From a checkpoint of a small mixture-of-experts model trained on Wikipedia.
Experts: 16 experts in each of 11 layers, a shared expert of 128 neurons.
Below are experts of layer 5 (counted from 0) of a mixture-of-experts language model. Rows are named router (the router's row for the expert), gate (a neuron's input weights, with its number), up (a neuron's input weights, with its number), down (a neuron's output weights, with its number) and show model dimensions 0-63. Each number is 500 + 25 x the weight over its row's rms, rounded and kept within 0 to 999. Numbers have three digits each.
Before each expert's rows: "comes before" lists some tokens at least twice as common just after its tokens as in all text. This comes from a sample of Wikipedia text that the model never trained on. Tokens count by the router's weight.

# expert 8
comes before: " the", " of", " in", " a", " years", "%"
router:517446518491515473508496498540520485494509539504510535457499473562501525518474520543486541514518511448512530505534489512516465488521447496470493505480483533495504520480473446551451509470490486
gate0:514497482479534493482498483483501493468542489540513508503512474511487539507474515477482435469505513457526523482497506515504508512573502498508471546500522497526494492457535446548491486462515507
up0:473505513496471479538528497539468495492502501466515522512483513507499536506479456509474492500515489530501528490506465534523554502495462437471480511466491516497473476516543511508465515525503481
down0:487529513493444474497529509482517471495512480495551510564484507490538489447468493515500507485523487518498529480469536466534507475510501485460482511510540554478490530473494511477552489474477531
gate1:479498519513541501490506505538488455451475521467536518549490509533492514502501479525485525482480551503502486530504527531472522486485530489478486493529480490494489481537491551479488511485507543
up1:517473500527476475484498486515470441497477466453496470467491493524494507503473493478489543520499489501518482484525521521526526444519500498476523456506514510553518535482468548514523539473467480
down1:548481483491440511510545503466502502501472487492492491450517486495454510496492529493513489534521528513540456494453524520511491488500478486541450574537467495514472529524468525496482537460487483
gate2:495529490541498521503522497504472507482502526497488455464449551500557478494488485543513528499502507536511494513484468476461533491542496504490528508486484495501543510477496483491522528518533518
up2:514500543519542503476512552534507501463494547504475466469514492434493486512496477452515477503513512512530500506501558502520517497486525534506501522504503522467464483478449472538520505487471489
down2:489482517537498494490479519486498519518488502508541543513524480478464530515490466461497478546502479509486502461478497492491486500510537471439504524486520494486500482495510541507463506514499484
gate3:489426495465492521502512533490487493508505524492470504513544459545489541473442476494512488536498502533495502525552514476515496492538555525471468482509501541496478479466520487485512483514497484
up3:500502500479472417495495465501486532544496526523521559498454455534477488482530542537502516544483507520495490535518469503501482548535544485477513499532526502465538454521499486528494450527448507
down3:475489503522503517489570501489478508499482492497506486502543551508494480487505531484485472482551501501500498475492458516477537505488516528546503516508476536510507548478518497526475503477454475
gate4:424495505532512463484510506500491535527508469519503494522496516473485496520496526499513509502486499513541481536520527512450483499503489518497482478516505503487523488487472502547514505495463484
up4:488532519487495490498514472513507507487497512462438534493508495539500484509514505508484536493469498491497504449458510538484506538513528532496524500456470537524494512557498525520498489530496502
down4:545504520504493463506470494518478472488554494518512512508482556502519483486468559527482518490502477487451470491531476514489533489513490488488456538464497511490520539441474482467511470494469525
gate5:516544447502549460439542529468515535489526509518513491548481542540494492543498525505517495467488497513534502480513494519470485471495474472469519524532495513525529489529463507474476470522482567
up5:464467486503481481518482448479505480504526492517520483502528513485516488488494544528509482514497464502521507529477487460497522486511514487532496472502478531475520483461493550508492458506501511
down5:486529498512465531507497483460516505492477488509483487533540462496516500475480482514506477487522502492437497492520500457514485455513505536485466508443454470528551527473499497547489503529462520
gate6:482540536524519547485506491537559486494511521475492461521512539476468475495509533529520512472513508489522486501506509547506497558516515499525474491481520468523505485474465492508498473463472476
up6:516502509529528504476507532510541541549537498513471504485518485510501490508498542475502439515528515498475474510504485525547509533523478482505508535487518491499497490518502506475534486488498523
down6:479460491455496528428484504476543517514477445476480499510470505537503496484486507483489467559511529519500510456523503481558499479513477457519510520466520517534539490510510502524524500452537526
gate7:468478504461497470497520486510529491496487487557500565483505441499494486494511567498490488495474459480464515426510501482504498499492533481514436520498521539510481510511513463516480514515518474
up7:479506473482515497544478520517494491502536514487494475486451505499493498521457477508516514524523505506503565485480549511511533509506451512480496522498500485478496557478473530461532469509493536
down7:515486490498510483458527491485523529481516509508486553537522525559520461506532502471510494480523507511516509494519472503519506575522451508494491498492511507504499514501520513482495535519511500
gate8:514511490486543526567480515475485518530551488497476487492513510512536441531465497522497495503496483488477523534518494503471507514500441496508518518473464487528492490498468487496503475432464561
up8:456490522504476509513553551565493473484472516503538503498464453543519498507509502517486468501511487480520492495519479511521498509529480472494482509517513465497477556496492541512482504485532486
down8:457473501499504512540498468485561503489480504472484558512504461466482505527496493448514493486508462492494497472491475540467509535488472491520474457466541476502492531504482509532518524524490505
gate9:525488463496476478546493518513513500544512529483516515521461509482500481459513520535501519524460529525520493524476475478480464488529516496510465528478505540475469511471499508535526488520476477
up9:460499536517554502511486542489477531518436531499511533450508481505541502455511469478499484521513526441524486510469533457471459484471499515520484474459509530504487506454515488529498449490546538
down9:526518506473470514517437480481485506528496488476500495512490477483514480534495484521516565484480510505539446518488522531489460491497460487440544501482462490448519501491563517477501513533574481
gate10:456510504500523517479483457481514474489501549516509519518512443523498540509487468498469538522501505530474542511488493508516487497504557490494515482462510497514499536492494499481488471525505456
up10:504515515520477519460465519518485530520500474526532529506490516516485502516530497544508468490478486532525485489477466446489501476522470496468522451492531536527465483537473487537498463530511492
down10:473531484471478509517480470534489480466494512489492493494467490491484465553443502507537473456498463516464515540455484517504524530496483455465508497518516486485493503540485504526506500529477477
gate11:478533535501489496490528490497524503473548495468490499522449497554519470511550494528503522498488483524495526493530512521497520482512515487510528508471510493476512516494482492465455491545494512
up11:528499459492501479490530465494489466503479539509509475485508501507524487520495473516497479511523512486509482537500492515513518474472538488472494506537485484567552510482543532468506489517497514
down11:468528519491505498506530494486507464495495507464512504508506489489525500502504465473511475483479477498522497516509531499478527478498447524515491541506512487530502514471494447471489494462506517
gate12:472481505482531501530488486528497502512531488434500489528552479517516514522506527504512511519492573474536487536529502482521487492497489524514520509472488514477497477485467531499513499478497523
up12:483504482481522461485463503470520479461452505498449491524528494511476478499498489485479487455535534508494537490480463532516523496514523499462472451522520492479540482502477451489520487504495515
down12:514521497523470480457517475506489464470532484466524480451504497495511525527496494500498486514506458523501514493458469489483480525462489496515500542452532500486527453498485502542475505487533525
gate13:494515515513484511486515438511518467480528507465526482505496480548530534535472501494516511561491503491534491494548556553502494510504493503477481520524477479461456474444465494512458461519522458
up13:520508486543525539501471485425495520496493501495476496471485540468479519508508523505510497493510560514506477539475488490483406539495488492489522493475525489520496541485500481493485511513504491
down13:484512522474508510505560539526517508478502505503485442507484492508529511500488493498521472543483506486513504483505519515519505485457442471485489559478479490490505501500548519499487526436461518
gate14:519514510479472526453495498521542543492474518479515483473480549533483527508471523538442523542515513500489472509480458470500521511514524483510496473476486501508494536509501509518503514491507520
up14:511464537492472467508484519527468495477506466491504516485497492505477472525486501476527561537543546461496497499516506540512442477513493513511509507504495513481548484501533478483487492469446465
down14:560491522498498499504487473512477464469514501536470471519493518481484480490463531488502499504499506510534509497479511487522542513508547547498489474473505536489462461472487534535487479502480473
gate15:502461526488495518510507573525503526490459507462480526473498504542504508535523495466507472523503526500467553520495521507521509547502487486413473512507496513533531506501497511471513487502497445
up15:491523519486504536498508500527494509511493491525490509466527482459513432443441483504530506462512478488492538509469492482458483509513543492483512536483487477504526448486483464538525515521492548
down15:491493506466551460497505516484517491526504527491525467495486460444501478480505494528475510462516501519513519510531474503511529509507504510543476462517481475513512483504476502489470481564491508
gate16:512515477477474503513495512525474531516517499487502503465483494505518509497526512486498514480460509534438513510510493511486510522515475449501478541475466461505523518521467510515458476553502481
up16:547505523518519515491514481483506488477490469544512510504527500491516525495525533505494542472475550480514506481528484485498487533460511483481515526500497529467496487504476518495513500505439457
down16:491524516504517481509501510515493556508509520456495475539548457548458519531510479468468504480529511527473584518456541491521497494489501483537475490507522500505443502492482514489477484516493509
gate17:473475491536497474533487504506516483502459503470492533500510518508504513522515473471490527515484529543453491464529455496503496494527452488497502473520448480526539485493503485532519476483470548
up17:492509471519480491513489485480512515465600505501549537506462522533516496543506462479497509515500477507512503506531509528515491466522498462495512495518504490550494491502522486526454469531480496
down17:490471469457471539468463498485477503510516499556506519515510515484482507529513497530494493446482483465510461443516480466500514494477522533520527458487483488515469503505533484473505514462479511
gate18:500540552477552475508469494478516520521508506495470484445481486516497512482527483477511509486572533497464485486478508526516486491498484505483504524511489515464473500515514519472519481505502545
up18:476485479530495541536488499501524496500506502488478516513477529461528496528475533497474514544497492479505525498488466465492478499480571535510545532501525498498511539507509517514529505502470515
down18:464515471542513520497504512534497517530527528470480476485502506506489491495491509550495481441506527493531483523475524523529486502524502489526490514516507486514571540506484503485516466516475507
gate19:503459511506505482474493488492508526496469467505450529501719506535479524518515479505496512512514495493529470499513509516503516529523496496486487480498505457478520467499487479478492503473471492
up19:491511502532515513494548522515524522508548526509473532455455491495516518544523474539491507518524468496525504516503447527540462478491492456461463541495512530507530514493506506513505509478459533
down19:514505583530505497531490501465507469466509470539498476528505474475508475511517444467529500494511462501527471565525483487495491516507494532497518458434482478478508508473490520459528535488514504
gate20:482516462459476495463483527492502516513461478514505494508495498515484503526476445474521494493524477489519503454524499525522511485546495489484479507538481486484490526543501554488457518448497493
up20:479521509485525476486493523492518488494517519487520507504501506488503487490487506473518504460520489478460488482485514496467523473506517487498495478489489540494458480505519504497511505493519523
down20:514502511478494502498516512525532499526446492479491504518501530465474520516460501505547506492493481473522485490494505508496497507545531496505485504513483520515490545492471496474571480496465497
gate21:556490515528488527511500419518492506548474476487513545514480498464510468454493525461491516532496487483456485515546510500483480514517492544554521531505507472490471503502488485492510511512532501
up21:472527481495512472508520481496488515519422506489487492538461483495512486469498505504507464537511482524495506542557501490536472498546531467507474531509493468537494514501526484459567514488486517
down21:514474481492463505512521440520510513519509434479493526480463533522497503540546494551524517496526486500500486477470503486521529454487477496548491505496456486533512519470524541485507473523477465
gate22:522504491470519503530500474462473483485489541517531495506477497473521502496478519488553538519472478491543478482496514504517501510478503532511512560527513470462480556492508528495476513566504468
up22:515527474499494475526485475528446488496503495505523535520493519523513517444502516517509509527484464501512512505521490543517474458498502509529523537511501436471500547491541503495475503516491492
down22:508486487493500485513476553467480502539521448475467523468498499465514466520512483483479505555489511571506457490441474491536487513442516552491478522523499515530437497496514459458534482513530533
gate23:451482483487538533460494456514495484512489465539515545520564476520529531510538484495493513484485536495511499462533510485439518510452503478513522510490516477514537458492524465487485512504555500
up23:474477482521529517495521513521473499497496514512477493534531505466491525484491512425508528497480472505548527459438505522502472496490478452480513547500526550527524512495538510492522487512535481
down23:531524487514485512476514519497567503491495534492476568474506463506511482483487542531540447503499486421574494450486487522476508495513474471494488529496471533510486504539509528482507522454492463
gate24:505517497505495472492509488493513483495507487475512503508499502486511491499510539525461485506482512492472522513486476511556502535511481535486505476533498504527502517522474518504496495477518464
up24:518479514498481520512517492472491521488513508516451492469466513522505480467483474454528512503532473538471503460542528520525486456477484492490511513502499525537493521494519470527511513494513476
down24:488459475521481545495491533517511484514512487481543492506527503497464521500557494502537554540525467503477534520460522506515545505468479501494505489486489492511489468463482486497465459490478506
gate25:548511520496491503481489502500525516483507469494497535473517457456516506541465474471501508481492487478489512489528500468472468478494520482484478528516488533549480477492520467500530477474464465
up25:521488499485537478494500524541468470487517486508509525551488499513480480497508519498489488529521505581540509541475484517503489497526491473493480482507493472519479461541522512491515427480506471
down25:521560527504519491504481550513460485537497516520491501475470510518486516510517529494479496514490449511555523475509513506526516551476520519491478481479518466464501496511552532511511475527486556
gate26:481535486507537509495528489488469498501490489533515495517496490479528484571523495502471501510470500479516513464495522541459472499556431471491476473543506477540522520531470487456468544486499479
up26:515474520475484505477488511520517491498527476486504514459476513462476538533535453535492482471454530517518515508532547498478495481517497513501474467502539513542524472464492480495502510496462517
down26:530486504509470470521443454546552470526495535540516447497491502511513516504521498491507525481493469498500526514546539494486489483514497537495452534494473477561502491465505486470527519520527487
up27:498498498498498498498498498498498498498498498498498498498498498498498498498743498498498498498498498498498498498498498498498498498498498498498498498498498498498498498498498498498498498498423498
gate28:462468510509499447513473522525492472494532507504499529472485481508508475508513499496530516532542488492492503437512481528488490472496498532500475502483537483529475535453507477526462495523477484
up28:515485503503536524497495495500524423491479512500395520519503472492530478489492481463491515471474487526545455491519498516522509573496523455503530524518481519534489527560522510482496468495530492
down28:502499524548539511495486462495535498534497534533492526447509530523508500492487463445541544500504471497535477471529557497493520529521494502451495507504502443507493498481522495477460492542490455
gate29:480486479524534516461511485475496475459520553497486490481461523532526483499492481479486492534524537494514463525473513508550477530496523504497470506550496515520475501550459479463501550466504511
up29:495533523522473493490520489479492451433479508485548464463464502513510498527465514536502534522477535530488473511462452536570457517489509484478531469521474506501464510504542483482528484490465503
down29:514498495523553523508553523464468487468477470446508458566529486497505503510546492503500538492491494474522505489470458544483507468481501473472495484511452500500523475484515534504486490509460472
gate30:502490469454464478467533495510527479499522492513538501496483494519486505501527532464483464485523489522467526442529514465481542490527469482488501509488500536514506511495514502456535499502476523
up30:544504548472496529474535526523489555498488511487500531497516513489507508498488523543469501488502478482488486483529466478506531516478524511519495509475495506479497540493487525499525488510524515
down30:529508508531511517485469536511509495449483496534473526500525484508517500478493496484523490498495466510504459508530460525529504498490500504489522493518487482528491529493474502495451494511510530
gate31:502482541480542540481509472509585468511479511447497473506465514527508501504519491530526480471484519496492539496512480510545495482536483489492503570458475529512518474476515494506480532489491521
up31:511486520528510503481482510493493505515461508510484480489552499535509430523509503464498567543453523493470472502472449477492485530520516525499488510530519473504499520467508509483462534516503476
down31:463465543512514520509541506501462515514485495556514466489487491525479474538513491533520543469461492479507524507525516513489490481508551515508497493543532456526526455512498465467505486477500520
gate32:503519493481475503503483497547509496508519500513510496514479507514509503485529489532505456499502529472514508514534498504476512461512484470496524428518506463533529520494478490507529525475501522
up32:475490495527445483523514505486471514497476503512503541526535493537496476490513536519504484480488474505541535515508532479505505487475434503500560505488465508540509542505492512505470498472531501
down32:465492514471514501527453485466510502495470515453540470482510536523529519506508542459510473482500488516503443535520490518496541531475515533480479518491495496511530506527462490498486545523472464
gate33:506469536502517485512489509488533434489516459522487511483550478531508501483505481485490505481545513486482494496458525494530501506512469513544526475497511541503464471469471519512503467552471482
up33:530522496498491520479505505541478497512506498502493494481486439519528477515489501491466484498539472497475505508492540472521569513549452473500452480510484508532494533489523509531523525512462508
down33:484478496466505498513476464512488544497478520494543498529507449501472510480487468487500453456504469522443488528502449475546483509522513505487501506511456476507550488503516507453492490534442479
gate34:515468508473508527514491531499540456489489431498476481508492527502548502470497471481475484483496475526499519547476487532515503516521510562491522521518496494485450486503480489509494527485531474
up34:492491495471496537486521437478498539500476484528530530511492528498511511479512486466492484510485512485489475511520526493488485489540459499491506538513508484505481520542503525537536542516496477
down34:506528494520476487494467480542471505477472428524506564504515537481506466505482513496512495473519494476472504458507540506496544507538430501503504522480493563519500506462531455485512514502493551
gate35:492540481544486464440486475508537533524483496484521558508503506465496514521466512498469537477533469522503523499494477506519535504526496501502517461546510511494504498515489483519519483518517519
up35:539521502512550462514511470487480466494489509506444494511510525503530493486543479494525471461476526507490521506502485476492501504476505547497453486455483481521517537467562490497495450489506513
down35:518476482492480533476451541506514518496512503465518505522504497505503478490466492503461482495531463495552511528477515478532515458502525479493524478520521477466492505518511510532482553499526560
gate36:491513494527552484506514516476519471467499534511465500530491507496520501523501484510484539528465502490521497512516504488478518503501490504532464487491476495499468491493494462513512527483481438
up36:519488438473496486510492497453507496477496500527564481528524488512501496470480512492542490507516481511442479548509504494543501502487489500507482505471471477487504508498496499507519500504531474
down36:500533522478540477528465457511493506496485509458477502525474521484501486558479535509481538456494527519452500523488514529470513477508496508484526498484489489508595497460532519487501507453479462
gate37:532491497511506494483528510536513526453503492488512465468468487507483504528505455526487497505544479502483514495492531501508492494476536529448519478490509502499494509483519518531476507467531476
up37:477475514535476524484504493531505534517495497503530494483492488492489515479525546566454507496546516505519460472472514471473510496545497484440475478577495523505495496537493516498454479498517456
down37:487507474520536475523493497485522483468492470477483510441501576521531509510477483510507527527505545544475495552522458511513482493498507477534485502494478556494494531502527459469510489507523519
gate38:539523481510488473475567467459488555510537517478520450461495505528515507503517481513526493509523478481466519461541508495492563499479517531534491479492514509503445502522535488505463480498493544
up38:511520496555530554472507529502507497464495498500535470482471479484499502510474493524469504507517486457484523494490472520497507465487546496491500465460507447535510496510476492493469497477473503
down38:513509499449490492484496471536515513508511475501484546471474457470475479542476496513510519489535480508497525522471492502494510492471537544503515477497483545491483497509486515509429511495487527
gate39:527521505481482494443487520546491493500472539535471517501472523495510524502533512526498484513481554500492529463516495507491517465520526458532508482508450509499480533504492447501488481455472540
up39:498524508533532491535515456487469508503483472523516500506481464482471476472496482486469493500516422483506491499515518550508494544487508534507513509511521483514488488521483497498539467518482433
down39:493477497505518519508479486494515511489505516534516490456466481485506542453469501508482497543520479534459457456471521455516479520489527532522549507499501535469502524490479475526513514498535480
gate40:504512519498513510525536479531489476524497502498522476516505499494519528500519476463519492496485498532485517542533492519510516531491487467463523490501497519493463501514486477528505478500480526
up40:535488493488488509519489766504503485500509516515463499495501491482480522472474502483489491491503519501506503480490481523511495488506493520494497512499476496510478505509526505454517473508497487
down40:534484484458516508498534539527542467502531489495506510490485521503496469494496509496472537500502531493456503504505520488514517478479501483515509468471563474500475501485502476474528520461482520
gate41:501498478497505537521542491509499494481485469524490493512506494493509510513536504487471505540533452484507518478525460496465494458506450495486508527484477481494469512468537509517474485468494489
up41:518496486457490505491498524485483521539471512467490508485500530592508495502529538526500488468509525465494466504496524514544543569517548488512498518508466474462515502507493479508523454478551498
down41:478460519508480510505549485499505485514479484518485518541491527505537483498468503531470476495510500501530475527500536492464461488530460511518532496516502495492504517537522499522493506506468473
gate42:455496476518489513524491531505552495516510513533500494492527508541468483458501506489491512486494478478457504510536505524495483458485499498510513516507506486489487556508482494549535564510526531
up42:517486517488479496474486480535451491486481502511494481482576499465504493449472482513462442485531506469483511471494558515496530523486484519534521483476524474496475478517532524479447542472487488
down42:460511533493499517496464528518497516476503464443491499504497502492513458511491515489521483481471482514517502521534474493569522493507519479487487480512511507516517495491508419536532509448490547
gate43:480491530509502481478466492555470448516505520508499548526509518531519481488523506521495494481519481499475499463501505502478530488505508484485524537508495473520497524523488486500505502535530543
up43:521524507532512484533500513511499495543512497527510509495489504524485491544481544492521480550461466456533491496516535462483455483510560466544551462498502543514495512510508472457464520489523495
down43:522484496502500474496488493482520506495543487443502467505524467507521532460482445514523454479502493522500492503472466499466538483526468502516456503522484516545485458527505512498445502483493499
gate44:522515539489526549498478497560488498482525457490519521474484494510539473496484501487475444482500526499458471496543497481483500487486466514458482516519503486535428525510491505496529469485495528
up44:489536495512523439492486453501491524473455500504467505543526503499504580503468513493496515505526508521502470506489541475488493486530487498510484502482488467474536508468495509533465520482499473
down44:487471488494504472480528523520519482520467505491486438500500489502517526496525505566516500508495499484438464524548543486463484508520509556514487496527480512499505491506521467502479475505469448
gate45:530490494492479485485492467570500483495492508484474480538461508503522504534503489478470511522499477446478483532516487519505514481507449519485489505510492469489473478474517517497505535506509499
up45:532491467521530488496520555491518478511473521487505524540501449506487539486487495508555539519510479507485517476480501528508527514512455459501494483500515527499484531532516539499491524477463516
down45:508505578513496502513476462490490487517510416477518487460497475491510517501496540524504549542482486509476495524516490511497543458497468507456507489524466511468522515512508488506452478487522533
gate46:512537497468483507439458443529501512472483458462508532522506492476474492511505510486510454514487490500503516529505481449483483531513472551505485528486477517510483523514505547539516546438580511
up46:506543507512500520500480494493535521503453488556498488496477468512473477510464498509549512511523461480485477472512502468533516500504528510527499454501499501482479487526545503505520472515494480
down46:492450501470531531485505504545469470522538498518503478491512527473547510487533499521559493502491499477497476488487516530500488500477492534490536489484466494490489508527526499486480519478527473
gate47:486460504515477508478515514499473550474464476524488513465500495505511498454534502508579493502476509541517536504518501518502520518526495474523503530473498521506492536501534511482441512502533501
up47:532505533531508493479513463453544470538502547512471489498458512509492541488466524420554482482461512495478466512500525442519486518484506507475488510482515490456505463499493506514494480509490498
down47:548528486463508536540517498504461487480508466505489474542471526514480524536519460471467524499504483480489512496514539491495519499521497454487477521507534497499526516502450544507525506500481501
gate48:495495449483476511493460493509463488490470512500480484491502486477474495464549538492502529527478530527481524502487488506461479507493469502477489494495530505527426506473513495509474527494488491
up48:535476527498533535524497521522516499459530491520527498518486499480475510490429489495523491515465470506511505483486497523563527470502544497501490492497465500501545488471489498498537475472482510
down48:493524463550532506547505548527549430501451518496474515507484501483501500500492522504493501476481510493491484518464509437469493499488493493517543497510468463503526525490493484490462471488477558
gate49:509453489541482510478470473535468513525475482451490526510533484474481514495488490465475532482467477468509477483475542513518481473491498462505471547500518526464518486539499501526514532496509495
up49:502506540469503526519499482505515479507522525477536525501478474492504472466469461458506504494495499518468500485494496514500513502493554544500532521487512499518499520529523515549505566516489545
down49:472508466547469513495479523500494462469501511471571463472521523484505516498480484529541516523517468487491473487528488486503474502482539497487470503482490453521474487491457523474531522502492482
gate50:493491503465518537473506485510522475503567498517458491470502510498519483476521546530482501480543509490505467502500507561500480480505499486521502542523506483521518500462495470490513441549544517
up50:525499492505485482517481498510508490502531497522501502509491478490534467494490455491512537521457500507496459536496452436454541515459463491511519527533501563471508557541479480488486452485505491
down50:498492526486481493527522525531487526535499500511502493493472493452503491500474514483550480505487494505484490499462468487497461471544550525477504547520492488502543554486504541460490506525532456
gate51:469451481517503518498523507523485475484497491542450530529513502501480514469491506484484523509502469480525502513490477478471510510486478494515422469485509493474518537529491498475503500508513523
up51:552531515494482541485507497520525535526501507531518474539531500462481516493513463504523500490503496523497479503506536515500496507521522506518476511469515498441544504493516511523469502509510536
down51:489492489527517544480478541496547483467479514486478490458521514490446526537492507512482515454474510494515522451491478525511446493508524503521450511497464502516476480464518501502508478537488513
gate52:496471463488490496484471494483457528488506484530474541500504491487537505544539498513507496528462492528502503437531521468500507499485480494542534518482491525455511532489521457520480496496473537
up52:500511497552522498502485451510474516480497505486487517507458469456534535497519496540539471484503520552499504548500487508514496544503481512505503513510467464509512468504544436486504437498492518
down52:518480522483477504489464481510531522501467487496513523516481474502515528526497527489502505458470516500491480470466478535494456462516479509546452524525482483502524515519501516539492456522489469
gate53:548488521515498499545478491501498502491465513479520469481532488549504546523502488487484528508510505491466526459520516484478463478510544472465481457537507487468502478481512521530486462474480514
up53:499546503453521464518524526508493511525534518508470447537485517519471449476505511485479517505468483491523492509488464476480580487481475458458485482507499483544488444487506484485497480502500521
down53:512538495486482453513490470507514497439550502500467468480513465506462496515528497492507480454481488478586490491531545517497521473530546498497513456452514482497490477502532528507508488455505473
gate54:486535505495488473482478528522502485465506487539481482505491496518498542478509470530494500490485467554522502502490527453483485508503502496504478506525484523507504481526498495477528459497477506
up54:512539491529511505520458515503517488461466516549472499518438477491527507516505482482540505492504516512517476512462506464490509473468484512474495526451504454546534453492520483488502490497514526
down54:453516493522482494511521473477461538534469458491496510483510484505537512489454470478502491498502485527488521518492510473534515484476512530551484495470512513449495522480514504511491507535503513
gate55:538510514504535478519470529545524516503492524521490487488452488492496513515469518478537493499520538470507476536506458555515474508510493471499484463501533461464488540501519492507505481486509539
up55:452456506493549511458527487454534511461467503504527516493473519473456514462516517529482470495471509498532477478494498500528534464499484491479510530483479455486471508542456478502477467492528517
down55:482523505497527496484494507514461524501522524473477515501495472498522485489471519485491532522507482487524533509498516473516518486463490528492515514541517534498528484481493527477489476492546478
up56:498498498498498498498498498498498498498498498498498498498498498498498498845498498498498498498498498498498498498498498498498498498498498498498498498498498498498498498498498498498498498498498498
gate57:517440475485489462490517500506478532486493552487527509487466498536479514527516491482499502492475497468516510529521429512545542535464471493471489491524497516485514474511508516513512527513466503
up57:543465498494497427496527535482500497522510491483495506508467509487479492495527498491518519464484490483464496549481492485513527520467480505506537518536492530533500492494491433532501465511515502
down57:503563509481466534511481482511450484496511495501458485482521521503524467487480489482500487501512491549530510502476530489520470500544574502513493496497470513550501517478551523498451502508460454
gate58:503497472524486522527466487449505501489488502502467497508504490477484491515536485510533475506478512525449540487504483494475445533520506478518468551483502519534498492492492515507516487513504468
up58:503518512476506454456466470497550471525476518517472511504490512493519484499507474507484527461529499528502508499458490519472424477503520524477499503460514497491532507479467489479509520496463509
down58:514478524532542540500535475478557487534484476463512507509508470511494496496493505544479464528467492468485520482483480521438492509540519518484499496528503485518524505482550502496490456508539528
gate59:550526431523505527490511504453501527503477485499528497466532543507483518522547472447507518518496503504468487488509477530489478500493473517491466527494520494538490513501526517470469500447506501
up59:517509500474461458478502506483518527498507439540531480491501515509495487505474480501520498501451523483428496495530512525490481493552489503516488475513521522494524495476529483509495534484522477
down59:500489486522522486481537485485519529481488545478495491476502502481496540506494517500498488502520498500516522470505511470546501518468468523549487489469495543514486520472524493500520519470487547
gate60:465477484461490465508509574497538484487508502538489470522493519467519541502498487513512491512522493450461513504508532516507517501507500454532485489484500491443506486476549498491463491436476546
up60:526510503519511529493518470437473497517494488468518538518503448550484456497536533484552508499465516540491502501528532511475476512448510512522494505517526502566523497536457516487479521477514466
down60:503488494514567473484500499470496506480473504511477507501506461517522536521524463508527482486504501502486520498462495475490495515514440461475509527492521527514465501495506494521550457525480547
gate61:535478525522472492475464520494522530468480517440491493490516492503467532473489504508564473522506504520512535503492517480492457510470483536499509474498464513499541494500488489525495560501470491
up61:512527515495481499534491477489449484481461482488486503493494489471508525546494483467485537476553504448484505500488464497469510520538509474566485512513532500495465515485530503432509470499523468
down61:504544517501496459511529474504515515517483513514559554517484548504480491503459507532508511498506498525515464493545482492522513512513493511527546470460473509521529531509502471464494492448482499
gate62:541509518508527486500565495558503528492458519475485537486523530493458519493541446507476507502503508493470516463481516447479467511461500502494531494441506494465478493536490472501483469535521486
up62:537540561526533513497514492522490513526494503495473499494495530486498545497518457484520526508482508495451525482522480459458501477479542472491528490477513476445504475555510469503467518493503491
down62:507493554479490506508474515448462480496533491454519505498506536503566499505486472492488492485542478505505447470525501447436546517491505478514464501494493474551520473526536490514471474549481500
gate63:515532567511492485516515515500482525525520526505512483552464442485481484483509510475505528508447434528512504498511481478563458473535475514530515495516518517510478500508525509482487501523491464
up63:493503495481521539516493496526474471576511506505517476521493456497502490457498507522523511493503495450489469529527521531508505466497471502514502506528505516498501513493516493505440472505485482
down63:513526476462494519467513502525538509473514537523534502484476501458472504491564492467492466516471520511495488506509526454507455480518472485419458476524518507485498476514515464484555554522543518
gate64:549468542444479460520550479497544499529510473530468474471495509531502517476498491515456508476464526514511510470499455521499514496501494497479472467525511543489494520464496506499523513473484443
up64:505500478499464499488535453525468485495490530519468504494481517526499544468553484519507433485550519503517549447534487530443536481464532464540483517522515459468539513475491526570517510486509487
down64:528508466471535519511508513538478511460526510463512440495453432516497531547490540495502458496475491513525489460502471490460518541474498524495490511484501526474501512517493563519543529507592501
gate65:485493478489500517508523471510491513459537460534477509465528502504494533525470479478472474489496520506484500482518519510469509459514513496501494530503517520523510539500501492519541499513485538
up65:492510509492481476500518470486496527525539502488517491501553560506494477471487507502482508499517512522495466495499489462526500526506479480536507506491521515509482514499515534489521457500501520
down65:468543510530468487500466504523468516511534495490492515500485537482539484495478473476491502508490503504504547524498495493480492456510473463539494524511504476512496528506489499486494534527504494
gate66:486492531503522527503493509505472471493526507487528519504488498519503482501467482540539480495516492485447508492508467507471491503542498542519539491468483501509498526530497476498459460534485504
up66:513471500530510479500499490493509525482486464495458492478485503555521511475565527525478537507495517459521524531516497504508498509443495491489523485531494506531480502474509494483502493482509515
down66:495479480524520531443545496444523470479484478502488512494488477511505479477472502483482476524482504469496500474517509509518516510479445462520486497479496499493457512476536513478514478510490520
gate67:458512473489485524516492513469473519531495466500482503552544547494505537481522498505469536500461499515428467486476510501519480513505512517522471432491504487516475483484486482540494561507488496
up67:478484475483473481473484514511499479492515537553469519516552561488500482493513525491490491499457506503486498480492537514530533474485523488513507431509508506487498514451485521491527532500508507
down67:523509511466493520486532508502521526489485499514531540511479483486470484491533513500476533485517492468487484487474469516525498492514489516514509484498479509516464511504486497518524523500565526